config.yaml
num_hidden_layers: 18
balance_loss: 0.000125
norm: "layernorm"
init: "normal"
init_std_o: 0.00421
init_std_up: 0.0253
init_std_down: 0.00421
weight_decay: 0.0
final_lr_fraction: 0.1
Below are experts of layer 12 (counted from 0) of a mixture-of-experts language model. Rows are named gate (a neuron's input weights, with its number), up (a neuron's input weights, with its number) and show model dimensions 0-159. Each number is 128 + 24 x the weight over its row's rms, rounded and kept within 0 to 255.
Before each expert's rows: a language model's description of what the expert responds to. This comes from a sample of Wikipedia text that the model never trained on.

# expert 14
Table cell spaces. Lone space tokens after pipes or semicolons in number-heavy tables, before votes, scores, percentages or years ("| 100.0", "| 1956").
gate2 [116 124  99 110 131 181 102 109 126 113 152 133 108 126 102 109 117 131 142 126 118 122 113 102 182 151  94 164 137  94 139 110 104 138 159 132 130 150 124 102 117 154 138 149 135 144 123 186 186  93 149 118 143 142 122 134 121 154 124 139 161 106 133 132 139 164 110 144 119 134 126 141 112 129 109 128 102 133 163 124 137 117 117 103 141 185 129 127 120 129 187 133 151 107 143 160 102 153 114 129 241 145 108 148  99 126 110 156 135 111 161 149  90 139  54 103 141 146  95  99 103 113 144 116 121 127 149 164  88  99 107 152 157 144 126 109 161 104 132 133 126 101 136 127 123 114 118 174 104 128 148 121 131 103 133 106 114 115 140 126]
up2 [135 147 111 146 140 142  85 114 126 162 139 137 125 155 112 123 107 120 134 149 166  98  94 126 140  89 152 117 117 134 129 127 108 103 172 110 138 154 103 115 140 131 120 105 120 159 158 151 160 129 148 153 120 112 152 157 118 138 142 149  62 111 146 150 142 139 163 165 137 116 139  89 144 123 137 126 162 132 141  84 127 150 133  98 149 165 103 154 138 150 170 119 127 108 152 139 122 147 119 137 166  70 137  83 146 148  99 150 157 142 108 143  92 121 105  54 164 124  89  99  54 135 131 117 112  98 132 129 112 123 155 122 151 172 108 107 127  89 132 125  84 138  94 117 118 110 136 140 107 115  83 120 152 118 141 121  83 112 130 122]

# expert 50
Mid-word consonant pieces. Consonant fragments like l, r, ch, pr, str inside words or names, often in misspellings or odd splits (ruthlessly, scholars, Ferrari).
gate0 [160 123 109 138 108 132 108 126  95 158 110 167 125 125 144 129 101 123 126 146 122 133 144 182 106 157  57 112 110 130 134 127 125 158 140  65 105 110 132 111 117 104 116 156 126 145 117 127 131  93 148 185 132 121 140 114 103 105 112  80 181 125 128 151 157 158 104 109 133  99 217  93 103 160 136 105 160 110 130 154 130 158 122 129  85 130 133 178 111 133 167 116 108 106 123 102 150 122 106 157 148 118 137 147 159 109 126 142 124 110 141  96 145  68 118 140 113 158 147  90 152  91 149 140 120 107 146 118 155  91 126 132 136 121 122 130 142 127 134 106 111 112 116 143 124 162 141 118 113 103 126 143 101 128 118 123 133 125 193 145]
up0 [114 130 145 105 113 139 119 180 151 131 141 152 147 114 126 124 120 155 130 152 140  80  97  80  80  89 165 167 123  97 155 123 133 132 139 127 157 151 158  65 129 144 117 113 120 117 124 107 101 149 128  99 146 138 118 110 161 102 146 140 131 151 106 111 128  84 150 170  95 132  88 146 144  94 150 129 130 120 159  78 134  79 102 156 125 138 142 137 177  95  94 178 128 126  95 147 157 133 113 102 148 133 148 148 120 118 161 134 163 145 109 125 124 174 106 132 116 138 127 152 123 112  79 120 137 126 113 132 116 176 123 101  94 142 138  89 113 134 132 125 146 128 142 100 147  99 103 111 142 125 125 132 151 117  85 167 152 144  72 144]

# expert 9
Name-internal re/ber pieces. Middle pieces such as re, ber, eal, if, che inside personal and place names, e.g. Em-re, Rober-t, New Z-eal-and, Cal-if-ornia.
gate0 [ 92 117 124 130 114 117 128 175 157 158  98  95 145 150 103 111 120 127 150 201 103 145 134 189 111 130 122 146 134 174 123 169 112 121 101  66 146 111 166  96 125 148  77  59 128 166 136 127 154  87 154 122 137 149 131 132  90 102 152 153 143  87 133 122 160 139 109 125 154 104 131 122 133 154 115 101 174 129 121 112 143 141  88 135 118 120 160 139 141 119 140 108 126 127 101 129 129 124 139 106 155 138 152 117 108  94  99 123 136 128 154  91 136 129 119 126 131 121 138  92 104 139 136 114 129 101 135 130 148 153 175 151  84 155 139 150 112 138 154 156 140 135 131 129 111 115 139 109 138 174 154 121 157 115 100 135 104 110  82  83]
up0 [ 82 138 141 126 124 135 137 157  99 130 115 118 105 116 123 119 144 135 116 149 121 167 126 101 146 187 113 177 105  98 189 120 115 116 133  75 144  82 137 132  71 166 105 137 155 148  84 131  82 117 120 135 148 130 135 143 138 136 120 144  98 110 126 143 157  85  50 137  84 158 128 152 134 136 139 131 128 114 142 142 182 132 135 108 137 153 178  89 111 123 139  81 110 124 164 118 135 172 132 136 130 147 137 145 171 130 111 127 146 152 128 101 152  99 115 120 152 106 144 113 141 127 164 145 129 108 178 143 122 120 145 104 120  92 131 114 145 128 147 100 125 116 125 167 113 127 109 138 122 148 130 124 152  88 144  87 107 129 145 160]

# expert 52
Letter y pieces. The letter y and y-pieces inside or starting words and names, such as K-y-ōryū, ty-pe, G-y-mnasium, Sy, Re-y.
gate0 [ 83 106  82 123  94 138 134 126 142 105 130 138  99 148 149 129  78 132 122 121 102  79 190 142 130 100 142 177 126 100 132 166 104 117 124 132 128 151 118 119 140 107 133 123 137 104 155 117 132 113 115 127 148 116 123 130  90 107  97 139 117 131  62 155 138 151 118  89 129 137 125 119 143 130 172 108 122 138 126 167 130 139 146 128 114 167 187 114 160 131 149 117 124  83 131 155  92 110  98 157  71 115 146 130 126 106 121 121  94 146 153 108 139 133 160 115 125 105 117 111 164  81  96 180 134 125 118 173 161 163 143 113 116 136 156 143 159  85 107 131 149 164 107 108 104 152 171 106 134 145 101 147 123 130 149 158 135 115 117 147]
up0 [157 136 107 132 102 140 129 135 114 121 154 143 105 116 129 100 143 147 120 107 177 153 105 106 129 170 133 107 105 166 122 127 165 131 141 174 123  72  95 151 136 136 132 125 102  97 117 130 133 140 161 122 121 101 148 141 148 117  74 136  84  99 154 109 141 129  83 153 124 123 138 137 128 167 110 128 127 111 135 130 111 121 125  86 142 115 101 133  98 125 122 137 157 121 141 102 110 154 141 109 142 124  88 109 156 141  84  89 115  87 176 122  98 126 166 165 153 138 133 113 124 163 113 105 107 179 102  96 140 138 125 149 141 143 129 190 118 170 125 146 120  92 127 139 160 108 115 126 104 175 139 155 137 135 156 141 196 107 113  79]

# expert 53
Name-internal consonant pieces. Second pieces of names after a capital initial, often doubled consonants: M-ass-imo, M-ass-achusetts, Miss-iss-ippi, J-az-z, M-ike.
gate0 [119  63  94 149 157 167 123 134 123 184 102 104 109 130 139 145 136 128 179 127 170 105 117 171 143  97 139 102  93 125 108 107 137  95 113 130 137  96 103 128 130 111 118 166 164 121 146  91  92 102 130 150 169 160 162 130 114 118  98  96 110 161 107 113 112 139 122 107 144 125  81 122 113 131 120 130 140 134 118  99  95 131 144 172 125 128 125 163 133 132 146 151 120 114 125 132 152 157 130  90 165 111 126 140 115 118 128 121 152 101 150 137 140 149 126 108 145 117 115 124 132 105 129 148 139 151 142 140 107 155 139 104 139 170  94 115 139 145  79 180  61 136 115 139  85 136 135 163 148 163 103 118 100 154 135 178 157  79 134 129]
up0 [123 143  97 106 137 132 119 128 182 142 133  99  68 151 152 124 139  98 117 128 169 106 109 185  87 125 130 119  81 134 121 110 120 107 140 125 134 148 116 109 165 102 170 124 126 158 161 105 106 139  96 156 131 140 136 162 138 156 119  72 110 155 107 143 162 139 136 132 150 119 107 152 126 150 154 122 154  98  86 117 104  91 123 154 156 103 165 133 156  79 150 167 130 143 127 160 170 135 130  96 133 123 135 125 143 153 124 104 100 138 128 163 153 147  99  96 161 156 106 162 129 145  94 152 135  78  89 123 111 132 149 130 140 187 149 128 118  99 155  86 110 115 141 114 141 109 143 129 117 112 138 132 145 140 107 102 101  88 135 132]

# expert 5
Greek-root word pieces. Vowel-initial middle pieces of learned words, especially after ph, hyp, sy, such as ot in photon, olog, ograph, ocrat.
gate2 [155 132 114 125 112 128 135 115 175 150 107 117 106 172 132  99 145 126 104  84 138 107 160 113 154 134 149 147 121 178 143 130 115 104 155 152  78 119 107 101 140 140 132 126 168 136 144 151 162 145 121 126 121 162 127 127 105 133 116 136 195 184 113 117 105 113 150 137 161 140 127  99 117 152 149 155 148 156 109  91 101 150 123 116 133 120  90 128 138 143 176  95 132 104 111  98  99  85 136 125 143 116 133 149 139 110 131 142 142 103 131 130 112 121 127 133 115 152 155  94 125 143 103 103 122 112  91 140 142  74 115  77 132 126 151 113 205  82 136  74 135 135 114 112 160  84 140 166 133 156 139 119 120 117 133 145  98 149 138  85]
up2 [126 144  79 110 100 127 153  98 143 137 128 122 139 114 129 108  97 145  66 142 131 187 126 144 130 106 129 148 158 148 110 105 114 142 108 130 132 112 140 122 131 110 105 105 141 142 122 128 109 152 180 113 145 136 149 141 131 141 102 137 180 172 134 143 115 119 153 149 125  98 163 130 158 134 182 115 131 139  91 134 118  86 140 133 103 101 167 146 123 114  92 117 103  73 135 138 108 118 132  95 131  74 175  73 143 149 160 146 138 121 124 146 127 155 125 113 128 125 180  88 159  94 144 130  80 151  95 125 126 168 148 122 102 118 100 143 110 102 130 102 114 129 121 117 150 125 159 155 155 136 121 161 133 157 110  98 108  85 168 104]

# expert 43
Ranges and spacing. En dashes in year or score ranges like 1912–1913 and 4–6, spaces before dates or numbers, and minus or plus signs.
gate2 [116 110 146 148 131 109 130 109 133 176  97 131 113 145  93 125 135 133 125 131 112 134 113 127 136 148 148 146 127 121 186 173 100 123 133 136 111  98 141  99 128  91 151  81 142 116  99 157  95 147 116 184 122 140 152 128 135  89 120 152 141  88  84 151  85 136 144 106 159 139 175 168 166  94 134 128 140 144 138 105 153 151 112 167 162 108 116 137 153 115 134 156  84 129 137 114 121  89 111 127 102 121 126 150 102 121 119 104 147 129  77 125 129 142 124  95 115  99 159 111 163 122 124 172 106 107 104 153 108 156 144 122 155  88 144 169 132 146 130 139 160 147 144 177 138 120 143 168 100 106 101 141 108 133 119 135  69 124  95 158]
up2 [125 137 142  95 154  85 129  76 131 169  98 129 170 165 104  80 171 117 166  84 161 114 133 147 161 142 166 120 139 127 113 123 136 120 115 156 117 116 104 144 127  63 129  96 160 118 102 137 172 167  98 121 146 110 128 104 132  83 118 108 114 119 123 142 153 131 175 142 145 144 171 140 140 133 145 107 155 134 105 103 140 123 114  95 143 131 111 154 148 141  90 148  97 135 131 125 138 135 122 141 112 122 130 137  79 129 114 101 144 117 102 126 184 153 132  98 112  96 170 134 158 149 125 167 130 132 106 129 146 120  97 119  94 129 123 136 116 104 102 149 130  97 140 126  81 114 149 145 140  94  96 115 137 107  82 157 156 173 115 127]

# expert 8
Space before numbers. Lone space tokens, mostly before a digit after a word, colon or table pipe ("was 28", "Division 1", "| 5.2"), also quotes and apostrophes.
gate2 [118 144 105 110 154 128 115 164 116 198 135 129 114 122  97 118  87 127 120 142 137 123 138 175 141 110 138 111 149 146 128 118  85 180 127 142 128 122 154 198 141 144  62 169 148 135 127 148 168 154 160 155 152 100 122 117 143 119 102 105 115  97  92 134 123 165 124 102 118 139 113 129 143 153 142 128 111 146 144 137  85 159 139 142 110 123 156 143 126 125 120 113 142 129 165 137 124 133  89 141  94  88 110 136 129  93 108 145 110 124 154 106  92  78 112  76 113 106 134 113  87 123 109 132 136  86 100 128 167 163 138 138 158 138 138 137  94 115 132 124 157 160 156 106 100 129 125 114 140 144  94 147 117  99  98 115  79 102 155 129]
up2 [110 124 145 136 153 116 153 136 149 160 159 118 137 132 130 126 118 118 125 108 121 117 141 140 126 129 115 134  91  91 104  94 103 143 115 140  91 166 131 150 156 131 125 144 125 155 129 120 126 138 104  94 145 103 116 130 104 180 190 124 144 131 144 146 143 140 190  85 151 132 109 112 117 147 106 100  92 134 146 132 137  98 118  64  99 102 166 126 121 151 106  98 154 110 127 133 105 144 163 112 151 103 110 111 145 117 106 119 100 137 141 109 141 157 172 120  66 155 140 128  81 115  95 143 113 108 122 115 101 119 161 148 160 112 160 127 124  97 122 132 148 121 122  69 179 116 159 143 127  83 171 139  93 102  98 119 170 142 163 109]

# expert 40
Name-initial capitals. Single capital letters or short pieces opening personal names and surnames, such as G-rant, And-y, D-ennis, L-ishchynsky, often in lists and tables.
gate2 [145 178 190 103 154 180  78 150  88 108 147 153 116 121 117 132 111 145 167 152  99  99 137 154  89 109 120 154 167 152 163 142 123 136  95 106 126 111 136 145 149 134 139 121 152 110 163  85 129 138 134  89 120 113  94  74 134 138 114 113 101 139 104 144 104 149 132 145  98 141 130 127 154  99 150 143 143 101 143 138 130 129 130 148 132  91 130 123 113 150 122 107 142 130 138 145 153 128  75 163 170 101 128 149 108 166 128 139  95 155 108 152 147 149 130 112  93 138 117  76 146 170 140  96 133 149 144 104  76 125  96 169 142 144 146 174 141 133  91 134 133 128 110 156 126 152 133 108 147 104 149 114 103 106 147  97 107 143 115 108]
up2 [134 123 118 134 150 124  91 123 134 152 137 111 113 109  97 118 144 164 125 112 118  99 127 113 128 129 121 134 159 152 129  94 156 127 130  95 131 145 151 177 133 186 129 122 184 133 123 143 134 107 149 126 129 134  73 142 116  94 178 127 129 129 117 130 148 149 145 133 160 118  81 103 125  82 126 152 109 168 121 150 104 106 127 161 138 140 140 150 107  61 156 106 112 159 145 148 134 149 146 132 141 147  92 115  81 151 176 122 159 153 109 149 127 108 123  84 114 176  87 151  87 169 174 129 108 124 154 127 117  92 117 140 117 145 162 106 112 123 114 102 135 139 138  95 163 117 137 107 118 114 126  84 120 104 159 122 107  81 121 171]

# expert 57
Capital initial letters. Single capital letters starting proper names or abbreviations after spaces, commas or pipes, e.g. W-atford, N-FL, J-immy, L in scores.
gate2 [170 118  92 122 115 178 146 135 133 109 121 138 113  72 105 105  89 114 107 148 128 145 115 149 157 129 129 148 107  98 108  90 126 158 122 135 148 117  94 119 152 117 102 137 158 119 131 134  92 109 128 171 113 145 137  84 129 126 123 105 179 111 109 155 100 165 112 111 101 123 109 128 145 144 125 139 168 127 157 136 111 153 113 164 138 130 165 116  85 155 151 154 110  84 146 112 129 122  98 129 135 102 112 136 103  93 134 111 116 143 181 132 100 138 136 147 119 122 188 117 148 129 100 129 155  71  97 170 128 134 147 133 122 192 109 152 144 103 134 154  76 134 135 138 119 110 110 181 133 120  97 147 125 137 114 164 115 125  79 145]
up2 [112 182 156 111 133  98 114 107 105 104 163 143 109 160  90  73  84 141 121 146 152 166 126 158  85 159 174 137 127 108 184 156 126 123 124 159 136 125 124  64 146 129 102 151 135 143 156 101 153 114 136 145 122 154 133 112 134 137  96 165 105 115 106 108 147 123  96 159 113 135 133 138 138 125 112 131 145 112 146 117 126 129 124 176 159  80 124 125 121 167 134 117 127 140 141  99 137 109 126 154 156 143 118 131 132 129 146 147 125 149 125 119  69  74 119 124 121 136  75 105 105 136 130  98 152 116 158 131 132 108 167 169 164 146 123 106 155 134 146 155  98 142 141 151 105 103 110 143  77 142 155 133 110 135 151 129 127 141  85  86]

# expert 42
Foreign name syllables. Inner syllables of non-English names with k, z, j, gh, such as Japanese, Slavic, Turkish or Arabic names: Ine-k-o, Shog-ak-ukan, Vah-id.
gate0 [126 122 131 136 125 172 135 130 117 159  99 137  69 113  99 142 127 114 137 150 113 148 118 153 182 122 117 132 159 129 139 162 121 188 158 161 135 131 113 164 107 123 111 138  90 121 144 160 129 164 107 120 117 150 159 144 123  83  95  97 113 110 141 176 106 130 135 135  93 142 125 143 132 102 191  92 129 144 102 150 134 120 129 121 125 132 126 141 124 125 151  95 103 153 166 145 120 127 137  88 150  98 165 126 153 134 120  99 124  60 126 124 171 138 120 144 108 109 134  86  98 141 141 139 111 135 170  83 134 121  86  92  82 146 116 126 136 105 139 134  68  74 144 104 146 140 143 126 145 149 127 126 133 134 166 158 128 151 132 114]
up0 [124 131 100 153 117 104 130  99 115 155 100 141 116 102 121 176 151 122 119 131 115 149 115 156 142 186 131 118 106 139  84 129 159 137 108 176 130 143 127 139 101 110 120 121 122 143 107 112 155 142 129  97 182 152 105 104 149 148 117 150 118 134 148 111  92 154 140 130 163 150 172 131 120 126  95 117 115  98 118 130 113 142 124 144 110 117  93 118 143 136 124 172 109  89 126 186 117 135 130 180 133 151 110  85 141 136 134 108  88 138 152 144 144 110 139 110  95 170 178 108 151  86  89 140 168 141  74 125 132 100  96 112 107 127 123 103 143 131 109 130 130 134 111 133 199  88 141 112 106 150 133 160 138 105 144 104  91 144  93  91]

# expert 51
F-word and for starts. Word-initial f, for, cont, fl, all, mov pieces after articles or verbs, e.g. fears, food, families, Task Force, moving.
gate2 [ 93 135 103 166 125 113  66 182 118 144  87 131 103 122 139 113 134 121 144 122 139 166 116  41 174 124 129 135 128 130 108 154 122 175 126 114 167 133 156  93 113 121 137 109  89 156 103 128 147 136 157 152 129  76 134 179 116 115 118 116 118 129 163 121 150 160 103 157 127 115 142 106 163 193 150  81 138 141 102 138 146 144 121 109  82 129 142 127 126 146 124 139 110 151 150 169 149 127 135 147 150 134 132 136 110 169 102 139 147 118 140 116 103 117 114 142 137 149 170  98 106 157  99 148  80 108  86  93 101 117 161 157 118 144 141 113 122 133 108 122 111 114  96 154 120 119 131 124 114 160 125 129 141 138  92 123 131 131 123 107]
up2 [133 137 155 129 115 157  88 118 103 105  98  98 137 118 139 113  96 102 134 109 125 157 134 104 143 156 158 110 131 134 138 150 154 142 108 117 146 127 123  70  89 108 145 125 111 154 122  86  87 151 115 113  93 121 134 121 155 107  99 163 133  81 124  76 130 179 105 156 131 119 121 111 133 146 166 122 178 149 138 166 119 128 105 100 155 136 137 135 151 171 146 123 122 149 151 126 125 134 182 152 103 131 134 146 124 182 100 103 128 134 129 112 129 123 145 173 143 142 182 119 157 118 110 173 117 122  95  81 137 165 146 135 111 122  83 122 120 124 115 156  87 122 102 174 156 106 114 120 103 153 176 126 147 136  91 120 125 157 108 113]

# expert 45
Colons and linking prepositions. Colons after infobox field names (Producers:, Monarch:, Genus:) and prepositions like to, by, against, between, on, over.
gate0 [135 163 100 141 126 154 145 144 145 164  96 115 173 152 147 140 127  96 112 109  75 140 117 127 106 107 135 161 110 123 100 151 135 130 126 118 140 139 154 150 123 153 102  90  76 129 168 134 193 141 167  99 158  81 135 118 134 118 141 143 112 173 135 100 115 113 128 132 158 140 144 144 177 127 159 107 154 144 119 110 123  85 124 104 142 132 135 136  92 138 139 135 127 140 159 125 132  89  85 151 123 126  47 167 160 105 135 155 118 129 119 118 154 171 125 108 108 125 140 118 126 111  90 123 123 163 135 102 128 138 136 104 171 180 103 146  97 114 113 134 125 113 117 136  51 130 122 164 137 155 114 111 133 134 134 122 154 127 124 117]
up0 [137  96 140 127  85 115 132 150 130 143  79  93 121  81 181 114 151 121  93  54 132 135 168 126 139 121 126 149 123 122 142 160 151 158 117 103 101 131 129 141 113 158 147  97 163 127 119 127 156 136 136  64 158  96  84 147 117 166 179  95 116 128 123 158 125 105 145  97 106 168 123 144 153 136 134  88 115 148 107 135 128 102 124  94 140 167 129 140 134 125 188 131 142 145 182 101 136 107  91 158  88 130 120 153 123 116 156 143 128 164 103 137 131 163 130  76 125 120 159 139 109 123 138 139 144 144 140 104 115 142 128  96 100 157 157 149 135 127 131 162  99 133 113 133 154 114 111 132 129 138 104 116 118 108 109 131 138 165 116 104]

# expert 39
Infobox field labels. Label words at the start of dash-led infobox lines before a colon, such as Born, Location, Line, Label, Country, Genre.
gate0 [100 119 125 109 104 103 120 158 135 119 114 122 125 112  96 125 114 133 175 170 156 142 126 180 166 152 117 116 128 120 120 142 131 143 133 130 159 102 104 138 125 169 103  94  91  75 127 140 109 124 142 130 127 136 156 174 109 103 105 124 124 142 143 148 118 123 120  95 114 145 147 100 126 154  85  96 118 114 161 147 147 119  97 122 106 113 102 124  96 148 101 151 151 142 166 129 160 113 129 117 157 168 134 109  75 133 108 127 115 101 181  68 136  96 152 182  96 157  89 121 193 128 153 115 122  95 156 111 120 125 172 131  84 117 102 119 128 140 121 133 113 116 163 175 114 133 120 175 117 138 145 131 139 132 133 149 145 113 136  89]
up0 [116  97 100 118 155 111 109 135 100 159  88 107 151 114 139 109 137 126 137 195 150 169 118 173 132 119 104 112  94 152 139 106 116 111 125 100 159 134 143 107 136 157 122 140 145 134  82 174 113  96 131 139 116 124  85 192 117 111  76 122  53 127 147 147  84 107 195 114 116 135 119 135  86 122 130 133 166 126 152 139 127 107 136 125 104 148  91 142 114 114  96 159 127 181 122 134 147 164 101 136 128 163 150 149 121 135 134 133 115 107 131 136 141 124 126  99 117 123 127 119 205 128 152 120 138 155 113 139 127 132 137 127 132 136 147 170  95 121 157 110 118  91 139 165 106 130 140 128 100 160 140  99 119 138 126 127 154 128 146 132]